Below are experts of layer 3 (counted from 0) of a mixture-of-experts language model. Rows are named router (the router's row for the expert), gate (a neuron's input weights, with its number), up (a neuron's input weights, with its number) and show model dimensions 0-127. Each number is 128 + 32 x the weight over its row's rms, rounded and kept within 0 to 255. Numbers have three digits each.
After each expert's rows: "gets" lists some tokens that make up at least twice as much of what it gets as of all text. This comes from a sample of Wikipedia text that the model never trained on. Tokens count by the router's weight.

# expert 10
router:137117128121126156123139155134185110048088184125116129090117124152090149171153040145104118171076078082136105094155124087183131120139093163134106115126175117186115105157148110175140174090134097095155176169159074137142095117125086106127083116099113142192125166108184097090151150111103084201148161130161164164123196134159059100165120107086123132103114126090135106106131131126078122163121
gate5:116100202177049111092161155107132095170168083109201129127161110102192168184168145086127128098129121132122094178132137130134124205151167127111117134116140087163158159128199089148143139145185141162129158139104092134105072099096076114098123125097131108160145100166112175105153115172099148076126073120156153171123129138122135097147140121112111132128148160153117123103126098065052054140135
up5:143122099114076140085149151139146136143148180086146153122140095111145142188145167135161096071108061094128114194155167115199132170114131111082150111110164092155161151147120091157137122095155093140101187083147099135100070083096134156174137147052123087143178077143155136154073149124145142096105117075128163092061077131121078112134180114126125091147104126104114118118063060125107138106104
gets: "1", "f", "A", "S", "C", "E"

# expert 3
router:098105120083149177106121139135141114085054125133146114155112098147124175134088124142181069105144125124148155147118178151157089073134122133146128090187157130146175133108156103115111206063103091075150174160124151128174085074134115150139073079098125112161151144141158082117109162102115058166155124120093140161076143099136038089128104130170114159084144153098143137122104064108070128152148
gate18:078129096153138178106113169107140150169071175143132048198140133134119147182133111120138137125165132162131151076095136165123097134132186143116157094152176112109174136144103148116130089092093068117133117083195161169141139081128167071159154065129162123181186134109175147118100168110136083128146127122106081125049138097135110124142162156153129125123155111130183129133200131163086115195134
up18:118076156165097171112110107166111115156129110166067165132141085136215152085108136152127123126087148175128146116076123100152139096083113109201147099153134062173165112183154118137108138101182128139153162144184115163106096144120137070152140133157152113133143132157098109119109055123164094125099134176096159140157162152113121155078086086173096187121075140116157113124081180185100120064119
gets: " ", " and", " of", "al", " in", " on"

# expert 5
router:100149118160119115099150098073146086133138139165164153151146045142098128152139124125113097114107114092135126105140137181187065090121103190088150121223145120205164112163136035127170150068132107073143173126119119126164115115161121124127128116108066150123153176140203120110114176077096097174114088130120124133079157111147105075183089117155124145098121112102144123099122114142114127171107
gate6:152047114090123191089113089115088132143185079085123146087146103116115160121104111123144146162120139116135130159138109169122141128219097162107142093156140157110050118190183092144059175100121121126158124107162104130106121106150175094130121068149090077134105170126089112107130150154089083143103117126098072065133139035139114114107133098145159158117131133128133110113104123090104043139137
up6:121126136161141129096181113147079151138160089167168150074154146145089088140116133134143156194132108112104141143164100165175154122150115100151136074124139169119105133172161073137123118042163130119153102139096063153106133108090175060215084125214118090135083136117112169110159152128041061160155122168131066150127136133155122103138133146125153162151126115138134102148089099150173151154147
gets: " m", " f", " s", " c", " l", " b"

# expert 6
router:092148151155112184136143148100139103136118103125160162068153059099088203129125145121136128171155077089179117105135155157215126096137119167122099069129142130107102116116160108155123085068150163098106182169119081123144095110160198074134089140119125148123106146099181132085142176146105103161177112104101094117131145134147078087126097102160105155091061134117131123081125061139064157129111
gate1:082141129163080174152107143091147091163086105125216139061143115118076177094083105084194124157101160117129120131159095131184062106088117139142106147127101120097077143147106114112059131086122131134145149139077055102143092116130119083123125077120150138164106116126122103101137110166114093131082156161128077091085139130116099106123150196175083149114096098067143116097113131132107186141072
up1:128114147068162130131169099167122142084166173126071066186098129174159075169128125152074113118149101084131168150109162115125185122105135146112147093134158144161169056105184146123176133167155138114069089103171185115123184157152127153187128189118127144123165173157164136153120164132104139163187125094110164143156127100090125105093107041114093111100174140109125170122097112134158140119160
gets: "ed", "s", "ing", "==", "es", "ers"

# expert 2
router:117158128129139154133095189102156139168080160123168099079128142130095160115192119097191061112114120090149164151174133137127058075111143116161106067131090156168128072135177118167156137099097103093129143105164085143157115171175145114187106139135142167148177148134182149113099158118136093159117094051121101112126156095131097089152135098128084084056129107102139140075198130128089156121146
gate1:093155120136119129170089125076134114142205132108214109148138116094081168128115123114178090165077131128124146067147084164158115132164169132154166121114092174081067105220153136129093128137143144064147130088070101155128122119146110083150160146107119113180080116136139079115118107131117156066085146120139099067115128062104100083118168182127103108120113124086135137101081160081113158140129
up1:135120118122158115162140113177121120095101134090117117133130158164121065161094114095133192121123073129076161153115189137109158150105094142091118189112242067137201142098142110116144114110142123143061134168111149111071152120144138159181096118133105132095173181130164150191150200155089155151132106194117096168119156208096101147170140105144114132153181129113132130102115130120131144133137
gets: "er", ")", "am", " l", " and", "h"

# expert 4
router:100139092152132147086166126098189091132116120115160084138121110133092185148134129117136120114116127118109075153129140148192111143136143206101113132185154087151115105182117069185158176071173121067120159132112087104161088080166137122055065116104083126099140135125181141125155194081094143201168130116136094165078153113154124095152151134139139130059123098098153105145144108103082146156118
gate6:160060131048119191108112084074099104131176080110113134119112115114118207130084107149150133179089112114122171157127085118148111151208121121102137089125124132082058132170137105122099223104133095108170124111184116054110142108111159154067116111121117084129122109130147195123108112106107092115108107133081119112119112120099128096088119109158186193090134121097122097152097107106093125109110
up6:137136116146161107096134147145107137139144161143162135123133164099154129139118150144127148160120112122125100104135121094143156173111139168118115099154162175149074115152166068140108093077142128148151111130106049148169110128088169119210099193178099107133062130117146167147127117122008090177167141166061142162105127164156106099159155137098126131087082126190117132142082093105210175154111
gets: "\n", "|", " C", "-", " D", " c"

# expert 7
router:084118167163143168079215140120159113128129120092142077120142061127166159131152074117176127147154105154106160140154119130118156125124144146129124120165148117136180119146152117138154089063192097065166168136119144133114119103123180151115141099097058129139126205160165122106122146098133094205125108146124123201109175122115058066141068123171122122068090163089122119130101128158124187116121
gate1:176138154127125134174147151094134135148166096056210108065164066136118163091117129162143110175133174126131180127139116188193072137108135116174086106104083143153109120146076100132100111097172117107147145106093111176182098154136120104146142135104090135144086128113174039169131098115127140118081131111117079123077110095107067130104128135127094123104107093095169133126076144118084204141141
up1:154167154123151132124146074156153088151110211102067158181121123150135042176144140164086095091131109140080149163100146124114174099082136102126123127155198128147158072160131134115179111133129159113105085186154126103110106149171082102212160107110190094112167144120141182159114171136103149144131135164130105113147111153123128128113139092135119195120202133112110177135147156201149136122158
gets: " the", "b", "and", "est", "st", "it"

# expert 13
router:131144156124128139103218124098149105143147125142153135130161115146110134137154063122142117117155089080103126109169133149205070118110157213127089099216098122202160109098104081141132144104126148107116141136150126131169075167138196109157114139111143182175139130143160123113103196112124124123141098130085150163115205107140044120155147074169103176104119146107136120134150100088105176136097
gate6:116047161081162114128128118139105112155149110138123178126148132154086196124068140133152153118136153114113123135134146070106118145134126166083090073130232163077135097155127115171106180093112086142125185089204160130150142142139177120176085104151101105179092149127124078123130114138145131126125147116071135129064138043106091143108130134152132183124210126132174140116157107143161126135161
up6:127117123116153137119150127129048139122162104152173150103164145136124089161118122146148148180162079092117115120126074122118194095134042189114105076115195142082095098159117075110070123035113113120152123169085069158092120099107184059148099155199089086122078113106112195118133135124106112121145159130091163133154153155175097103130167116119128173130109122132131132110110136141145165123142
gets: "9", " of", "0", "ot", "8", "p"

# expert 0
router:097146086041170173129140134121199111153132192143185068143120143105090163123142104109153098077068110108134132125180155123182098135113179156154121078138146121122150112141166150182137142078110126114121166150145106077181112178143125131150130107101092161091130150144176118143131201098134077146163104125111059145093142122216069092156097085116114122134129110129116097115119156131057115133119
gate23:123145193104080149122102196115157066118124147137099096169123120185117121085188094137152113155158124088106103117172189134154153129103079069133125151172132107150151085131117129107138109109116086133158161125163115148159194146127113162100152105110129187116100115088197140172153154130161162189139156109142106067116107096138121081090133124161160123127143162085113140106208078084128100174049
up23:138120157182079147102098124132128136138182128150071129051084101155120173128107122137098182138188130178107078074149136142127167150051058140095134139116205121171165143165124117122167119094135154139185145074161117104106172134145080180163096113178121159088106133150163100132132154105168116104155156114155146126176109120109148139127114145160148046112142157132110165136136069141133108202094
gets: " was", " to", ")", ":", " is", ";"

# expert 12
router:120167097102120191139179122099182122154120139101140111135154082119120142136133107116163107094112070116141170138141193135175078136131122158118100063177135110128153103161130098155138153098127118103137153191123081094169090144158164087117064112105083153167130170160175128096101154117159089180181120102123086154060180133143076093223125145134131169103113148107168100079130124123067151126169
gate6:146062113028109160173136136109117098140149040081102149083107140192123164099108113123158140113092149160117160144106110109093129084189114151106113072158118189076110145174129150118145157090126092151118143124246149105121102127145177117143129104154095106181087186127120121125039129138120122164084092134112080090094105119149113122095122155160137146126162118107119122147118099132115116164135
up6:105157150157162115158171135133068163184120121153133118130178139163104115109096159169104131167123148118122121131138104180141166181090078156118084096122182141146103119164145043101136109073175097124177127122084116151182115151087171117186098195178125139132055129149102200082156151123049072143125121162112111167121115088134126110151158135091130127112097084162166140125065113145155123123107
gets: " |", ".", ",", ";", "|", " s"

# expert 8
router:108186138057120181090125166125158141072083161157163106112146080112115125119161111097184097092130107115143156131183141130153107119069114150110079087166134137151095110187127131132152104106169119125152152178145131099161109157181162082099128089048081116191169165145179164136096126144136114154163106092112130166126160118086113092142120078125070184063069121091149108089099121112101142155136
gate1:099189139154138137195094175101113107144152087148224126117152103134126179123136118129155103169129177104154134074226154117192109111115130158136111102103158140140097097178080168085091101105194144087115158116162095099130099161133120081141147089148126107189090126129135140105144098167134159089043131102163116066098123116124127110111183170149122164127132121066140138111099118121089139130096
up1:138096110102179107144113093175154130145099154062111135162136159152085098217135112105104182133128084107078190166133137142129222170103071145129142166149153084129145127114122095106131112151086130153099126156113173104113141075143153154166113147113107164093223194145140146158106162159087135182164062164091116104129134123162105129159160104093090061135132125119095162119145152125123152119108
gets: " B", " P", " S", " F", "or", "s"

# expert 1
router:127165140116146185103154185102188127108070156126123068147102088114100131171117129107181118110157062087128105106126159130157135112094117138129121122134100180172105129127106114133144130051147141098111147160156134137155074140157140076116120098069120142133176180154185142075134172112148075145124151139153137114074118137143074087219070108125106160108101080083149140100066085097081160161123
gate23:083125135089127156135124101057180074134172145134124136131124095192060103104163106097086115173092098151093090137155151172123165157110027084084128133093155131083123141102110146155138102099113140113147109113104137137116132153163129100145102110147125152095102131095221100141160121113073119142175108080149124078119217110128125102129120153122169127109138154088093137076200141068136116160093
up23:124151121176128166126120119121091134092173129111063145098131051138111103110114119135051176128164142196081075119161101122107120136120054101064132141144159070110121158166134133151124074118104159141203136094143150135144132154109131141110156124208132143115081138136170094130100128103094138077156130033081104086166135131139155151132104191178151114151136150121100138137166076118134088158085
gets: " ", "o", "e", "u", "z", "ol"

# expert 9
router:148145102136094144114176149102208092089111143139142116149131122124106124141176148129179045151144111141167096157147194136103099102126157164121116112145126125174110111198110113158137130123199169072131104118129056100163108116167112127098059145090083165120144156120168116144174125123120087174158154069147071168101145109151105078159184147132153091081142113105124124104110083088078152143197
gate6:114037127093105165125128117124133093153124053144128127121120109086045160113097122162137111108112110137159168161129120117157128110141108128100120075109177167083079106174160112138095244056173115085068173116178119126096124119089111144101118076144079168145106155116082162151084107134087103133113115131127119114110115127108138090089170156139162138096134120068120116171099076076137101129126
up6:142106115109115172127152135117101179125158143143143146126159112129129134148116128106121207163120098080124129120139089149188144166125116125087119100109152120123107137208136107063117133046142093176117138120089079132143137096092162110175062165199090086157101154106125149139112195119046053151140093146085187112108156130150131130137144124068153141152073131151064155147100143155173179134133
gets: "\n", "y", "ist", "0", "7", "6"

# expert 11
router:112141170094123152131174150133217087122088112138130135156149105133076112062166117107120105113125118080164126107146139125188129154141168154121108087190169149150132116122132126153117167081167085057135182159124134157133131110134149152093107146074118178148148182151126185114145194082163138124136099126148081134145108152139042100175062073095099139103167120088134132072103135154080115132179
gate1:046150121125045196141083122136125114127125081117222105133164127146087169103127098186174121163073163090149143134166098156168124086132144091151120106110110150160111123179105100119062123124126099083178113139104092139150090130138139110072115112118155136110080139140138152168118135098152132100060146145167157109147138149137107096128145182129048167129103113050200125117110104094117137128138
up1:137143164079164111152174089156236093136060173070088130150098116168137074150134143081096110096121104158092114166107172082103171153062120161148093144148189105103124122091155121103176147109162143110076116160109135084087154080151141150158118137094120149138169169076160191140132167154105162183128137132106128135136135135124113142091137086120115104130138157132071136079163114175141144138073
gets: "ed", "p", "d", "l", "1", "2"

# expert 14
router:103179111109125192087164105031125162129130103180144126186164093184122146140127090090174114167146128086181133142123176169176096144146092156148099094147148155135131113185156125133160147143156121087150096175131105084119154135109081130110066140063136189174147135145170110084066144096098148197109129106144121140065136123152077075158111095133122141100143139108164107128150116166088157127146
gate1:095169083116116162167091135089076134124210095110187166127197115139123165114110091117189105149104179095124149102131098141172143149113146136120140139127128143110122102190085155134093137134139128104151132166123083116133107111135117137127152122095147181162085122144099120123144147135139166056026141120176098077115102132098110125078177158180102155086131128040135116142072182090075121098142
up1:168134121120137142158213097148184121098093158162078150124124158178152078170160131090110155122145105135082167171090169078106198131131132109119075089123186130114150083093176093091152097159115144119140127173141154117105137091127111097118151131099077095140199157138147115189101145121075121187114151168105051163135179111118130126125110058136100154126158128187150142102140120165184130109121
gets: "us", "m", "-", "in", "k", "–"

# expert 15
router:118159103144139221148147137160185146136103136142160094165129127140106188162124090129154078099073123128107115106180173084167093116090156163109072131146131092134112103140097121153091156074172120090127149167182135135141098167150123069146116137066080150162164161152152187136109139130130078155160133136080073158124199137110087112173117069117126124114069117127073110128104158095069124171119
gate1:079146119072128158168090129088068150130140082035247115092139119126143181113104112115157148114074153142144125112146138133204096163143140134160100081112125143108114115206116140134072145092118136109177126111107086117184110149145105112086102094113131128169087127194147152120135157159080131143102170139158129070107096100109109110128153191137098130100119101105163147108131128174105105168162
up1:154123090129143145185156117198146096148128139124141122160139124148112094129131097100138081112113093074047194210105127118072143101087137123140085139088203061110157085062110144101116149158119101125080203141148133120155114157124148104151123153122088153082155164091137099166080117164152147163148088141087195173130137185122144136147136066080084137117144111146116118115111122130113163083109
gets: ":", " a", " the", " in", ".", ","